Weights of a small mixture-of-experts language model, trained from scratch on English Wikipedia: 9 layers, a softmax router.
Below are experts of layer 4 (counted from 0) of a mixture-of-experts language model. Rows are named router (the router's row for the expert), gate (a neuron's input weights, with its number), up (a neuron's input weights, with its number), down (a neuron's output weights, with its number) and show model dimensions 0-159. Each number is 50 + 12 x the weight over its row's rms, rounded and kept within 0 to 99.
Before each expert's rows: "raises" lists some tokens whose logits its average output raises strongly, later layers aside; "mostly gets" lists some tokens that are sent to it at least half of the time. This comes from a sample of Wikipedia text that the model never trained on.

# expert 15
raises: " =\n\n", "book", "u"
mostly gets: " well", "-in", " way", " order", "Al", " fact"
router:28 53 73 45 41 45 55 35 47 49 28 43 75 45 45 22 46 53 37 34 59 45 40 13 48 53 55 43 55 57 69 37 48 64 51 44 29 52 60 41 67 24 50 62 77 55 35 43 60 30 21 49 36 58 60 65 44 75 76 49 58 37 43 46 69 35 72 46 41 69 65 47 45 54 77 45 48 44 37 45 54 69 38 60 59 51 59 75 48 62 47 49 45 34 23 49 70 55 56 60 36 52 63 56 60 41 43 43 47 52 53 31 56 48 43 51 51 46 33 51 45 37 59 35 42 36 50 54 49 42 48 57 42 60 37 56 50 40 39 43 54 41 40 61 49 36 47 54 46 45 59 44 49 64 50 39 66 50 56 65
gate9:46 35 53 54 44 52 80 45 29 40 43 44 41 54 79 47 62 53 40 64 49 41 54 34 45 62 65 70 43 50 35 36 27 55 58 53 68 53 38 26 54 61 64 53 54 78 48 36 53 58 36 67 58 49 43 45 55 32 71 72 44 46 42 49 55 26 69 59 48 32 52 55 47 35 54 44 37 44 54 24 50 59 40 48 44 55 61 89 41 47 53 47 52 40 37 40 54 64 64 51 33 43 47 38 47 59 32 28 42 51 40 62 52 69 66 52 56 42 53 51 63 64 64 36 43 37 46 74 35 48 63 36 42 59 68 46 53 39 52 46 40 26 40 38 58 58 68 46 63 51 63 47 60 35 51 40 45 47 64 53
up9:58 33 53 60 23 56 47 38 62 63 61 43 51 44 30 42 61 39 68 35 64 61 59 56 49 40 47 53 61 52 38 29 51 44 44 31 49 35 52 44 56 57 46 61 48 41 38 57 90 48 57 45 53 37 65 52 42 59 37 24 57 49 43 54 51 66 60 44 68 50 65 45 46 44 40 55 42 53 48 64 32 39 66 34 49 35 75 42 37 46 59 57 28 49 60 44 56 63 63 39 42 41 59 58 52 35 46 67 33 43 56 40 67 67 58 56 46 61 46 75 65 44 71 47 51 66 26 51 54 73 46 29 53 59 46 39 37 46 81 67 54 53 39 68 40 63 53 33 53 52 64 32 56 57 59 45 47 44 30 27
down9:36 38 34 55 54 60 39 61 41 64 39 58 67 68 44 41 50 34 60 46 37 63 44 47 47 59 53 51 60 33 70 44 61 53 34 50 67 47 62 44 43 56 70 40 48 68 48 57 42 49 67 46 44 34 43 25 56 75 77 71 66 61 53 51 51 63 55 50 57 48 51 48 57 29 61 60 58 48 33 40 39 39 34 04 50 37 71 67 48 53 62 56 56 60 37 30 49 51 37 60 60 74 29 52 51 35 56 51 55 52 78 41 42 61 64 57 33 59 50 46 50 49 62 47 65 49 48 30 56 41 54 45 38 44 50 56 71 45 52 67 45 49 66 41 58 45 52 13 43 50 53 51 49 74 50 51 51 38 63 53
gate10:33 48 39 72 46 47 83 55 17 43 44 54 70 65 57 58 50 55 53 46 35 44 57 45 51 58 38 52 37 42 71 48 56 58 54 33 34 45 67 37 59 39 70 52 74 53 24 52 48 40 42 58 36 59 27 53 47 50 64 53 52 59 56 39 58 28 45 64 31 66 52 34 39 36 74 45 38 34 58 42 39 44 26 51 58 64 45 57 58 56 59 67 51 47 42 57 47 47 44 52 44 41 39 35 52 31 49 73 47 38 49 53 58 50 42 34 66 41 54 32 48 36 66 27 50 29 59 51 50 43 52 63 40 37 44 53 43 44 43 46 68 41 48 65 39 51 44 28 64 37 41 45 18 53 53 57 63 31 42 65
up10:55 38 59 34 33 46 55 37 62 60 21 48 51 62 55 52 55 50 63 56 50 23 60 59 39 28 27 60 48 64 62 51 37 49 46 61 47 66 42 56 70 48 44 65 29 63 68 54 57 55 36 54 34 55 72 51 55 42 43 50 58 36 59 63 49 39 51 30 17 62 28 42 40 62 69 50 75 56 53 70 68 49 58 51 42 74 38 45 55 57 56 38 55 56 42 55 55 55 50 23 48 62 77 67 49 64 35 54 51 29 47 49 36 49 43 61 31 53 45 63 35 69 51 44 44 36 46 45 62 54 45 38 52 18 41 52 53 62 52 47 39 39 50 46 71 31 53 51 34 60 39 48 49 40 48 32 55 40 55 61
down10:42 56 44 61 83 50 51 63 46 49 52 22 56 40 39 31 46 57 44 40 52 43 70 55 49 64 49 60 42 66 61 31 49 45 62 25 64 74 44 64 70 57 61 41 47 63 45 49 31 58 14 34 47 38 46 49 33 41 44 63 40 51 53 77 52 32 56 48 34 52 44 52 55 48 46 65 56 49 52 42 33 54 62 48 54 57 44 54 47 36 20 39 59 44 59 45 45 50 54 60 41 41 40 50 62 63 59 72 38 57 41 59 51 42 31 48 43 48 58 72 55 24 44 52 60 61 64 31 40 51 66 66 63 32 48 61 49 63 30 41 41 47 43 64 33 40 77 50 56 42 45 52 64 51 51 31 52 55 64 73

# expert 8
raises: " ", ".", ",", " in", " and"
mostly gets: " October", " September", " June", " July", " January", " December"
router:41 41 58 56 38 37 62 37 50 56 46 19 55 33 50 47 53 47 20 37 25 55 41 45 59 75 46 45 26 70 56 61 24 44 50 61 48 45 53 59 59 33 44 48 56 38 52 43 61 55 42 51 52 55 54 33 66 58 51 73 47 48 37 64 46 55 63 27 59 67 66 66 56 45 55 35 36 51 62 45 66 45 44 30 37 61 55 73 47 68 54 49 50 42 40 42 46 42 32 34 58 45 41 57 67 25 42 46 48 47 51 37 83 62 29 57 22 38 54 46 38 53 52 67 57 57 53 52 56 44 55 47 56 71 38 66 64 60 39 42 55 48 68 43 43 48 48 37 59 38 47 64 47 59 42 79 42 29 53 44
gate14:39 28 61 46 43 29 45 57 55 75 43 34 76 39 73 41 55 57 56 34 58 69 63 49 48 56 55 52 44 46 48 22 34 35 55 41 56 64 49 73 66 50 55 28 46 45 55 44 57 38 26 45 35 52 62 53 48 79 39 63 37 48 26 66 67 47 38 46 42 75 36 52 35 39 68 60 48 57 54 41 54 57 46 56 44 56 44 47 35 53 53 51 38 46 35 51 48 49 33 51 34 62 19 43 37 25 72 55 57 52 60 53 62 47 32 55 50 48 59 55 56 56 39 55 54 64 56 26 51 54 33 44 48 50 39 32 62 40 45 46 57 61 46 62 64 57 34 47 40 52 27 66 50 51 38 68 52 29 63 41
up14:60 56 54 49 59 56 46 61 44 40 48 52 68 42 64 43 71 44 46 35 60 41 72 42 39 42 71 43 46 53 51 57 69 38 70 67 40 56 28 64 51 30 48 39 41 63 44 43 54 49 26 42 45 61 58 38 46 38 74 38 43 55 62 73 68 52 55 56 56 58 40 79 62 45 48 50 44 55 56 56 40 51 40 72 53 43 57 37 43 64 63 58 57 47 58 46 29 46 61 42 54 35 31 62 29 50 83 57 61 46 61 45 51 57 55 38 88 48 25 58 27 51 44 63 40 62 44 58 49 24 48 69 68 57 64 52 55 30 36 40 44 69 48 39 43 40 46 61 49 45 41 57 47 35 61 48 55 46 30 56
down14:46 49 52 76 45 35 54 50 37 35 56 41 63 42 55 52 46 42 28 47 51 61 47 29 24 55 42 40 41 79 56 40 37 40 37 54 72 61 50 34 52 64 79 28 25 48 59 64 33 73 59 45 47 63 61 65 46 31 46 41 40 38 55 67 59 54 55 37 56 53 61 50 63 35 43 48 65 59 53 60 59 48 43 33 47 40 55 64 71 49 50 66 38 44 46 15 47 27 53 65 51 34 40 70 50 47 37 68 43 43 54 32 54 62 41 29 35 45 53 44 44 45 37 29 59 50 51 64 51 45 60 59 30 50 40 62 29 37 41 49 56 60 46 55 69 56 42 49 45 62 27 47 49 50 41 49 56 49 67 54
gate15:37 65 46 70 52 33 56 24 44 45 44 35 27 46 51 43 57 35 53 64 42 70 50 36 27 56 65 41 35 52 61 67 40 53 58 57 22 58 60 55 42 38 46 56 54 54 49 51 33 42 61 59 79 62 66 31 78 55 56 55 57 22 51 38 68 47 47 26 43 58 50 52 36 22 43 48 38 46 54 51 50 51 49 44 61 51 36 51 64 73 49 57 54 36 59 54 52 43 42 66 60 58 14 53 53 50 37 38 59 57 46 39 61 61 49 64 53 65 78 71 40 46 55 48 54 56 44 48 69 47 51 23 48 53 54 54 51 53 36 55 49 32 53 21 35 57 55 49 50 60 39 62 51 61 46 70 38 42 54 41
up15:30 60 65 43 55 61 44 54 50 52 35 46 48 48 27 35 47 41 66 43 55 57 69 50 52 58 65 45 71 56 57 44 58 29 38 57 58 68 46 64 54 63 39 44 64 33 62 36 40 81 47 67 42 61 48 34 26 53 64 32 53 48 31 51 59 46 58 45 68 60 39 38 49 71 42 43 39 61 38 59 55 25 29 57 44 47 20 50 73 43 48 47 28 50 44 55 58 51 63 46 52 68 42 53 72 57 52 48 58 53 38 47 30 54 77 27 54 51 53 67 53 45 48 34 47 63 45 40 53 60 27 23 49 54 54 58 50 57 51 44 49 62 49 43 60 58 39 72 50 51 56 49 42 36 54 41 31 75 40 71
down15:59 40 33 25 52 58 55 37 35 51 28 46 61 48 46 56 43 61 41 64 58 48 49 50 50 57 57 68 62 45 33 42 34 46 48 67 57 59 35 34 60 52 56 39 25 58 46 61 21 44 59 57 54 67 62 36 63 52 55 34 61 36 40 60 67 44 43 40 50 34 56 51 29 58 56 50 17 68 44 68 56 44 66 61 41 42 44 46 54 62 53 54 57 35 58 52 63 39 41 55 68 58 47 26 32 46 69 37 72 53 44 41 49 52 38 50 54 25 48 30 58 62 58 44 36 32 68 21 43 40 65 24 29 53 44 43 62 46 46 47 51 49 51 48 60 56 44 50 33 52 56 79 34 34 57 55 61 68 54 52

# expert 2
raises: "199", "15", "200", "13", "20", "6"
mostly gets: " ", " £", "ić", " DF", " FW", " €"
router:44 38 67 59 17 52 64 79 54 43 41 44 54 58 37 41 36 45 21 41 35 43 43 50 51 61 38 38 44 51 36 48 33 65 40 70 48 50 49 56 60 50 55 41 57 60 36 51 55 53 33 62 46 53 46 23 52 60 52 49 47 25 41 49 50 51 63 47 49 51 59 57 60 64 47 31 57 47 47 44 73 42 49 62 37 43 50 70 56 56 42 25 59 50 34 34 52 29 42 51 50 46 51 66 53 48 36 47 41 72 49 55 40 48 33 50 31 47 37 53 39 54 64 50 41 23 53 63 21 72 52 63 60 50 52 40 53 60 22 46 46 52 64 58 41 14 56 58 42 49 74 45 39 48 55 80 54 68 41 51
gate42:37 48 39 68 52 59 61 74 65 60 56 46 39 50 40 45 27 41 48 39 55 50 74 58 53 33 52 60 33 55 40 29 46 54 45 41 65 61 47 58 65 46 44 74 48 69 54 58 40 48 35 43 51 28 56 30 64 63 45 38 56 50 42 47 55 49 32 39 35 70 44 51 53 35 33 64 63 48 50 61 33 53 36 44 51 43 56 44 56 48 38 55 44 40 76 19 43 62 73 67 54 60 40 90 22 41 47 45 43 38 74 45 23 45 58 55 20 35 38 53 56 51 49 52 32 52 49 50 54 53 41 62 37 66 58 46 62 56 40 56 46 61 42 64 47 60 42 47 50 48 41 46 48 43 62 45 25 45 61 48
up42:37 35 73 34 52 48 39 61 58 35 51 41 30 54 47 46 23 38 61 45 52 57 56 56 40 38 60 47 32 73 45 59 49 51 56 39 57 39 49 34 63 47 60 40 48 46 53 44 23 32 41 83 53 54 68 57 56 49 53 43 51 47 29 32 30 63 61 51 67 59 39 46 44 44 41 44 43 64 41 48 48 78 68 62 43 74 45 22 50 50 46 20 45 44 46 53 48 43 49 53 44 41 44 47 44 37 48 60 50 54 27 39 40 43 52 43 48 41 59 54 55 72 59 39 46 37 33 29 40 48 45 34 32 43 54 61 63 31 65 29 49 40 60 34 52 54 54 34 69 50 46 66 61 47 40 35 41 76 34 66
down42:53 57 28 42 52 67 35 46 41 47 46 57 54 52 44 78 29 47 47 81 51 47 36 67 46 56 54 50 59 52 54 55 36 52 52 62 62 34 61 58 43 63 66 59 59 32 40 54 70 77 76 54 45 62 47 50 34 42 54 60 62 36 71 43 44 31 55 54 66 34 46 52 51 49 45 61 56 33 59 54 44 29 25 52 53 42 27 30 52 51 38 43 42 30 30 56 38 36 22 42 51 56 59 55 60 32 59 41 48 42 46 49 53 63 46 53 53 43 66 43 43 75 39 55 54 72 50 77 54 49 50 38 36 64 66 35 21 42 36 51 43 47 45 69 65 58 30 58 41 57 48 44 48 46 35 68 57 44 52 64
gate43:64 52 55 39 19 40 66 86 43 70 55 63 65 39 48 71 45 22 43 46 45 43 47 57 72 32 59 46 64 45 47 65 63 45 60 55 52 54 74 57 37 40 51 38 39 42 40 39 50 55 54 53 36 35 37 64 49 45 49 33 51 60 50 39 47 57 51 46 50 64 48 44 40 46 48 60 56 50 47 62 36 52 59 06 45 41 74 46 31 41 55 50 38 37 37 53 52 40 53 36 35 58 63 55 57 45 44 54 56 51 36 47 39 60 57 61 49 59 36 76 66 69 56 56 50 49 46 49 51 63 65 67 53 44 58 72 60 82 39 44 57 33 51 59 54 35 51 36 55 41 53 48 45 50 36 74 50 50 53 79
up43:36 51 69 67 67 33 51 50 44 40 55 46 69 54 34 54 59 56 50 44 64 72 35 54 45 49 84 41 62 70 39 43 57 48 72 66 86 73 72 60 62 50 33 54 64 51 68 37 62 52 47 43 48 53 44 50 59 50 47 50 52 55 46 61 47 59 42 64 51 56 41 53 57 38 62 50 39 78 46 51 51 45 50 44 54 45 50 57 67 49 42 66 62 24 48 56 56 59 45 76 52 61 48 35 31 49 54 63 70 55 38 56 53 45 55 55 60 54 70 59 19 52 57 59 52 52 52 46 43 41 54 45 71 51 46 61 51 24 71 51 54 38 53 49 41 62 57 25 43 65 66 71 34 34 50 72 54 56 64 65
down43:49 40 58 47 77 48 65 46 46 53 59 39 38 60 55 61 35 57 22 33 57 66 53 68 56 53 38 33 47 40 57 51 31 55 42 43 48 46 48 56 51 49 52 62 55 61 76 55 52 42 37 43 40 45 87 57 50 49 50 38 52 63 48 68 39 44 61 37 57 41 61 49 67 45 39 62 34 48 59 67 40 57 52 26 67 48 37 56 57 67 48 31 29 51 51 39 36 48 59 64 59 51 59 64 55 56 40 42 54 46 45 45 62 78 56 50 68 31 50 37 31 65 38 48 34 42 50 52 55 31 62 47 68 32 69 31 39 40 61 37 70 48 42 64 45 28 58 74 31 63 46 36 42 69 37 45 33 56 64 51